config.yaml
d_shared_expert: 0
router_score: "softmax"
n_head: 8
head_dim: 64
positions: "rope"
rope_base: 500000.0
attn_scale: 0.125
lr: 0.00173
warmup_steps: 453
doc_mask: true
train_tokens: 461100000
steps: 3518
Below are experts of layer 6 (counted from 0) of a mixture-of-experts language model. Rows are named router (the router's row for the expert), gate (a neuron's input weights, with its number), up (a neuron's input weights, with its number), down (a neuron's output weights, with its number) and show model dimensions 64-127. Each number is 128 + 32 x the weight over its row's rms, rounded and kept within 0 to 255. Numbers have three digits each.
After each expert's rows: "gets" lists some tokens that make up at least twice as much of what it gets as of all text. This comes from a sample of Wikipedia text that the model never trained on. Tokens count by the router's weight.

# expert 39
router:141127144125136102117194122107149102180058098180097152110121130132078045104155174162108107117191059060125129146117146152094170132155162193129078115126157155106115121194107105095177120119143164
gate0:154146111075137151087092146099173169102098125122151121141115089117089122132137156120119153184124140236049105103130161162165134179099161098138147165155050125116112105062102078126137117146169156
up0:108077090072130179135099082079063116148117093176131077121132127112102197120091156113162129135087152163192154094148129128117134171082120137158209070177165164088159113108129097121119096158094127
down0:129094102138115078124099092121188165192133153084119118177172144092163084158110131105119147148114117155121155145066118070105102090074202106097148153134076087115127087116143146040138143089148158
gets: "e", "te", " with", "ory", "ring", "pe"

# expert 49
router:114148136188119125122169105095119182101118098129128141098190122075134172137112143151195087171199063151181087162166119137149102127094114151120086157072149160100157134166125158196095113114141118
gate0:159146187122136075152091120131085059136123154154089077096179178117090109092139085104127132161092115109088163102084149132136117090102151050122074134178188141062118124158093074148109122125136165
up0:144144121124127039192138111089080078132115134114107175162187196123114154105129112163114108164119090141068108106030133150130127110162121087088078113159145109053114126159080148104158100115167132
down0:150084094069131092156097073124115103145171078127146090118113094074118099190149131152150126100160153170114097105191130157133092142122101139168171135170084107144132150127135215144082135122191185
gets: "\n", "-", ",", "=", " in", " -"

# expert 18
router:119142097147107111158167121126106122148158183148126093096152100105137134117084165114107123104141149110101129159084161166148158175132054090136143112060118137142192125110112088165201184107155123
gate0:135104141115151170197140154145148128130099085114133126168162179160181159127105132171125130096134157134108214054136173128126144132115122119107140102125164140139115109071134134156122141113107151
up0:149096105080181155158108108084100153131086112155110169160124157120134181211146140176109088123158159128097147043164116118162120132137097102101089075113115203160134169103176140139116138104142135
down0:168119153104116174135158159119126133103100117148130171139149118147157105126197123127168204162139123163079095099124175167142162061161086101084140106084146108142098079153119156149115135172158195
gets: " t", "p", "f", "b", "m", " f"

# expert 8
router:091138207090082149140126104122086109163136128158083099115125153099137071104136132114136172141104115122116076166128121153226159145084071069136099090128209158135140153198167099088084120071095126
gate0:104111128149125141139152193113108166156171047144108067166162155058116073171128105134128123087106145078094165168149118109109153181155130100180174108161128165112104115109114154105133131161189140
up0:145131123107139126148145128130116100155165029165100078187127169135132129105156133164144123090094158126097096121128106119171122187140116138167153090148169152055129116109117138146135120171153111
down0:153131099143092145200148166134164195154146145167053112178139125151128136066118095155190083094092134164066115168134109128133127180094206092122132128092163113144153161154120167077131187146117088
gets: "20", " st", "19", "P", " w", "200"

# expert 10
router:131199152107087134099140137137093126066097115130104073160154066098175151121098098117078149108148145161092136095070162158204101139115054106123079124113155144177192147087143193155109132092118156
gate0:196096139089103031131121104098088140103124115167110152155104075145095136099088106147155162112138142129074181121122176139150092132108199109057122144115142181164133143124158131203133100144071112
up0:158127055098097102148185047180114079129129146074134145146077133168114110076138113098144108115099161154100104181166106092125185174195098107144111111119127118109112105171132181113127099131166106
down0:125109153160160090105168142170120149086085106138122134110118100142123187137077159184104175109100152148145170072106148105142141100133104215078110115141134144135206107103142112156144140105072109
gets: "u", "im", "c", "on", "p", "et"

# expert 40
router:112135143131198093125176140128113095100117096170126100182073123142152127128145158107133114106090102132119106057154157163078086106134169093096167113141137146103142119028076120092079080126104131
gate0:144105110103148134092180150177132100062074122104115130105123118075167180165158134150152176056116107102082102123138126076151140118121086115251158066152175175136101122074110153124117127121081085
up0:108095130089137143131220184159099110147065166106159122158129120114138079108162182202152162093143050099098137153113118041097082094154147144165139070171124166135061144109119172130086112165060112
down0:131094115107173085134168089138112157124122114136123097140198196127070129074121132154152123150072142087084173098101105075144106153114187141167120136119132063103174107155062100111152106113148100
gets: ":", " de", "ist", "ary", "ition", "ig"

# expert 31
router:103105122090122102099084168106157143170062159183125086086118176112145094122091124077184147112140112173132099136108135131185152140079151095105131139121154171094077108142126096083140119129079101
gate0:111118103104189143110136139079115098108110110180124088180147164128196172091127137104177094152145140112102080140093083161121157079140141111121125175125218094107074107121124140142055135110118168
up0:189093080133165122152149091132112120067160127098136138124129128122140147112098146112178155147099163112132094145182129124151148117148152149113116095126169151144149125118106136122076091114056092
down0:160173093083088120141081123073141116088127170098056137073143007095185138100141124167122101106135119151132135101167101182165157209140119184124146128100106095103142130165109090123093120105116092
gets: "-", " It", " it", ":", " also", "%"

# expert 61
router:177101124149153131131107111155120101149070147118153087109185108141132112171148159104123104102127164111141147114143146097122149101168136131154121096083120112147133107114130138108114102096128103
gate0:146108141115127164128138134149143126078197112170128088148162082178069143174165141123079172112129096185130047155143096125193129178127094170106137116134102121077074110149158121164166115176123141
up0:110168135117082148115162114149102181131086113091137134081159135055165090153140126122130119106159127113067186135135180134109127129116123080120108155128178139122157121123077102155129157060154072
down0:171136187122178129177159104078075071128175117095129102123135159161123166140124196191122110118141145118083095098144117089110102116128115131099131168153132107148188158147112112135153142178170059
gets: "as", "us", "al", "z", " S", "k"

# expert 5
router:135137135152113138122109109121119136107179152126142159193089094123114164164105090175153162188118128113107099082081159117123088155097082173077117074131110126160104125112120142116135179160153157
gate0:113081122105127095156110148063145104082136082154111201166095090129086177162127145049102134099148134111135107115153123179129112131135124135144163102119089138138132229078154134134110128131134124
up0:145128164167124147143169091125126119110126173115152110115073147133099136142121087117094131068108123129100054137134129136185111129162093121150135080124151123088111096080117183087148112171112160
down0:106120139089127162193098158111150110152139181133080141104137132152193115137192186148137133121172164122124102168147149126147149139106119109174140149134055117138107080058104164147114114125152164
gets: "est", "op", "ip", "up", "ap", "port"

# expert 15
router:070142142094163081110162115158159182075114089190138153176071124174091162092131172136141082105141119148162140128149088163147085120080126186154179146151186109131091064144121092146111100153094102
gate0:143162102115173126108171119098138102160122161139127077145137131142077088146129161202142139127144118100142159134116076144100153180124125136057134100077129108106176194182109122158101122099117091
up0:157072103142121196127118077131070143101137114097119094138100103165102079211072146139173180134164122195187146110136125080152133126123064152084156124064121133158139141146082099094096142096105183
down0:084140089078092137128171185110117084160117173121095150116150132060155147068182102172084107186097135122148094156180123159088153069079169119134059117155077129173086140157165132188131111189075145
gets: " of", "ion", " that", "ther", " with", "ial"

# expert 34
router:136115083112130114169171117086121091173178136165122146116133147131052110131089152154099083209094100069172118142152112109157133109091105126120129144118160163116104087170107085172103100158131094
gate0:136154173124086096097135129101085090130109135173139129095098107129095140146172177163146168141084139141100091150061168089082199103113077109104193114108107147142115111162172148061136121108204135
up0:114128103125127134159128124161156159121131171135110108126082135062115130096124108088108107126157058166134096126178132103148114163151172140131102103169120108109203177139132038143077116121100179
down0:112137124116134144161114127204113145129087133113199140103168089187123135096150106117117121081164084173159130129108095198118116155111077180109058144158116077150184121110104126104088132181144124
gets: " to", " on", " in", " at", " with", " In"

# expert 27
router:147092177130154145166123123135176180176135142159154104093096178123116113080100166072094105163137118152150157117113171130092133114133167142108146165141150095125091172128175105107152084114136156
gate0:177119210179100092109170152141138122129103092114120120104114140131182139139138121110135132166107106073160121128120135113098123041130145114125188082069172090145122144088097144079173143089034124
up0:151155114201114127145153148116104166105163095135109166107102123089081135110155119072119100099109131150124108127119103070114180078177091164110165107134152061118105161108128135119134116082069081
down0:149113120130147110137141173137184106147107166122125123139126172121167130166156119137135184114096158168138138101098100129128096078149138078120180117171115115200060203126075165132077137129137139
gets: "ide", "ian", "e", "ia", "or", "le"

# expert 26
router:112141106145132137144136102076089183163172123140125190148078122163116122120113149150133101153070183131105171130098098138136122130130116123113110167176069147110135141135056207137163102145119144
gate0:124110157178118076160177120157119076158130164165138100152141125153144129133154137131085115107071107121117129134132132103118179122169152156079145090060149058120072133138110042115172141134160138
up0:121089112187133034172201129169125090159147126153119118127107176160119115083139149164069125082061147110117118074110134134120186151123154141077111126112122056111093168115091087115176135128117162
down0:119111157097104146129108190151149168140101088209125118113106123099102135127180088127164114175168089117208079148146096151120063072104128173124149095085159160110104164105123070152163119144137092
gets: " the", " of", " for", " The", " his", " a"

# expert 17
router:166145096169125135148165145127152095053160095105116149175144088118145120176143107139088117150072138125073164142103109112101106180164031168133109140113119132189131098121122145141128189160186107
gate0:127112093116118136121190171135090147130135109110130128088091125103131105183161089129125083108155007094144121108163032145129101151132139133175107137074134137125087123169118094139145120161139123
up0:178127112110164147122177156087203037171134091114127169068090142107157153126143128119092103129062108075107159102106147154100114143136120110185071149085117160168101138107139082120157089123134118
down0:196140141107159099087151149129159104083153124133163194157119119122108125118130145118125191153122139190080164094151134158155176059094156119189086123118101109122165153165117119122155145145124149
gets: "id", "ol", "ab", "em", "v", "l"

# expert 19
router:102176122123092112135081133094075135127119111119067136104125163096162154160166113137168150043139128120128101121142111107140177175130095164133189124142168122097095106182175115120092120166144169
gate0:138123068128176126121139127084098175152076121132118192184073108195105137108111147119147113200075135128135154134134105147117161112116093139143112123144150080214170147074131194073117157144129104
up0:143146079121162092093124121097121166135117112108121218161069179167158113094095154106100136132106145138137093166176129135082165117145120108137163110110146128166111080096120175088072127116139137
down0:160126187053138132165174147126128132131102126095122071148120158119111132062138157095104122184111162100122162158119083122104077072133176089137112148179174136113111151094117121153148055169162149
gets: "\n", "==", "===", ")", "6", "8"

# expert 13
router:165133105096162135101122137155144130149137089134161110161076163147145133148175103160114136093134120105122167149176090163126102097125105148146148126117046154106053058136174125090114128136090127
gate0:171149081195128091142165131113160097095155144118144136154147148160120180107130127083105165125177182140104147125163098124111126113171133086144130112157098130127176061138113091163081069159114126
up0:088109126136132113143105127159160115157140068095135092100132158087123146170146113182116080094106114165088142145134140100123102090176166101170117100089123141176091122161173116167115179082099164
down0:113161147133127132148121126144098150099114124178128136098110106072087106203156100066100101105123157114165120165127145151068071110135180128112104115108109150104108082108154170117107161149144182
gets: "is", "ill", "ular", "ity", "iss", "as"

# expert 6
router:098199100058131085129103070118092090136096135086101091112111142076141166129177107155115129170147093111141084121120035144163125143071097106176173144162158155114213150148109139181097121108081144
gate0:171146139175084127105125114112124169098140125158151154125125151119119125089086145123187125168134120151104130182043126111046122114088148111140135111130070135146110152195106150100118113110100131
up0:147078061111079146129120151104130143131110146175108122134092101135174167128120095136125110141153091152183122193113096148065110104074149080178120139101082147150145160151161145105084091139138112
down0:141091152104130122138190146092187099169113111126167085132133086138131116181158178138156174103085076101116166155149127134129135128183184157126096125129146122119093188104146133094082128081155143
gets: ".", "\n", " that", " which", ").", " but"

# expert 22
router:108111100158153133184185106135078094177116131160116067164142163153112147167171167107119096112142129138165182134089148159121150156140181142152052087074095078080153157175142123166177184137155116
gate0:145133166220179081191086110129149146146080105091141143093211081111126152145138102110128142149128096125121133145175111162158068065164131189163120166125140136100115144156172164053105147163186124
up0:099124163154126171138143150111161157111179143143081073143095184153130122106155118147125144141131154166135113122168189135118175143125099070109139082176134130168153128117189098156090139107107154
down0:155097165175154118123117102171094098164147130127143102065140124143107104143122177096166176178109111166174097107160162123146118128171122173150082148112148086112163142105108092073141104167116141
gets: "is", "os", "t", "re", "er", "ry"

# expert 7
router:153101150094106146142112138136167102124061122150113067135160159143153112090084105127132163098153141146131128142102135152143186151123095121104147101133106205182104152125170135110091109163062150
gate0:115112136171134147136167098141072110168197136147096145153078173113094079129114183117098160153131144123119154121144144147144113104147125201109094077056171145146170106143113182168140133147135131
up0:135061101088177086121102113162162182154063077146117086150150133100203162164101168130149168142192094140111207113142153151151107106135101098093133181156154141094087114111105101144146070142114163
down0:093132131143157098075066165152109088170136126144161160089108020132120143143175100138101142151039084127125128111139132139123180157120114094091171134178176155078094105124105169095083153107162181
gets: "\n", "\"", "S", " S", " by", ")"

# expert 28
router:171108092126123120149085156099137115119160112063132080100115116159140148196149155132134127160087155067144150166214114157081152148134101097108149174159117209120117092145163153137126159154119068
gate0:133121143082182103057198132168154101112109106143137118132111118083166136137104183090099149085125145141134131095103104168109122119098127092087120114082132122132105083136113115121116123107133200
up0:139132106188092092128077148118142180184155115120100140105192140208068143126095091150143128170102145079139107173112158092117154134123138146102144159162120116119178117155203137162139153152120114
down0:169109156123112141105166104149161112174163161140140174172110144109092105089152104067168109132161147107147136141152105068136125127122131131163157148191147131115109107115073143185127132139101119
gets: "'", " \"", " F", "I", " L", " O"

# expert 55
router:102073174147141055081139133098151151148151104130120103104139134041142128142122140119168065147184119146196097114151122178137117116117173109148144128106134154095076100111159131163079127145088128
gate0:109162145101128092147153145126121145150091126160107121191148175100154138138063120145105136101112083060133121134101118163085141154144095097064201097170128098109124076135193114155136128164114084
up0:120147051163133137106111072106101111142202134139114138139159066128150163129160115141155122134145125072148147089047072121077148123164124071185083162164107117162064149119102201201139150055166156
down0:175161132105066109161115083151175123155117151153124120107147113149135085062113138089167164137161072097181116064152134149085127092155109171131187083128119114140140160132133152093121147119127086
gets: " in", " and", " of", " as", " from", " to"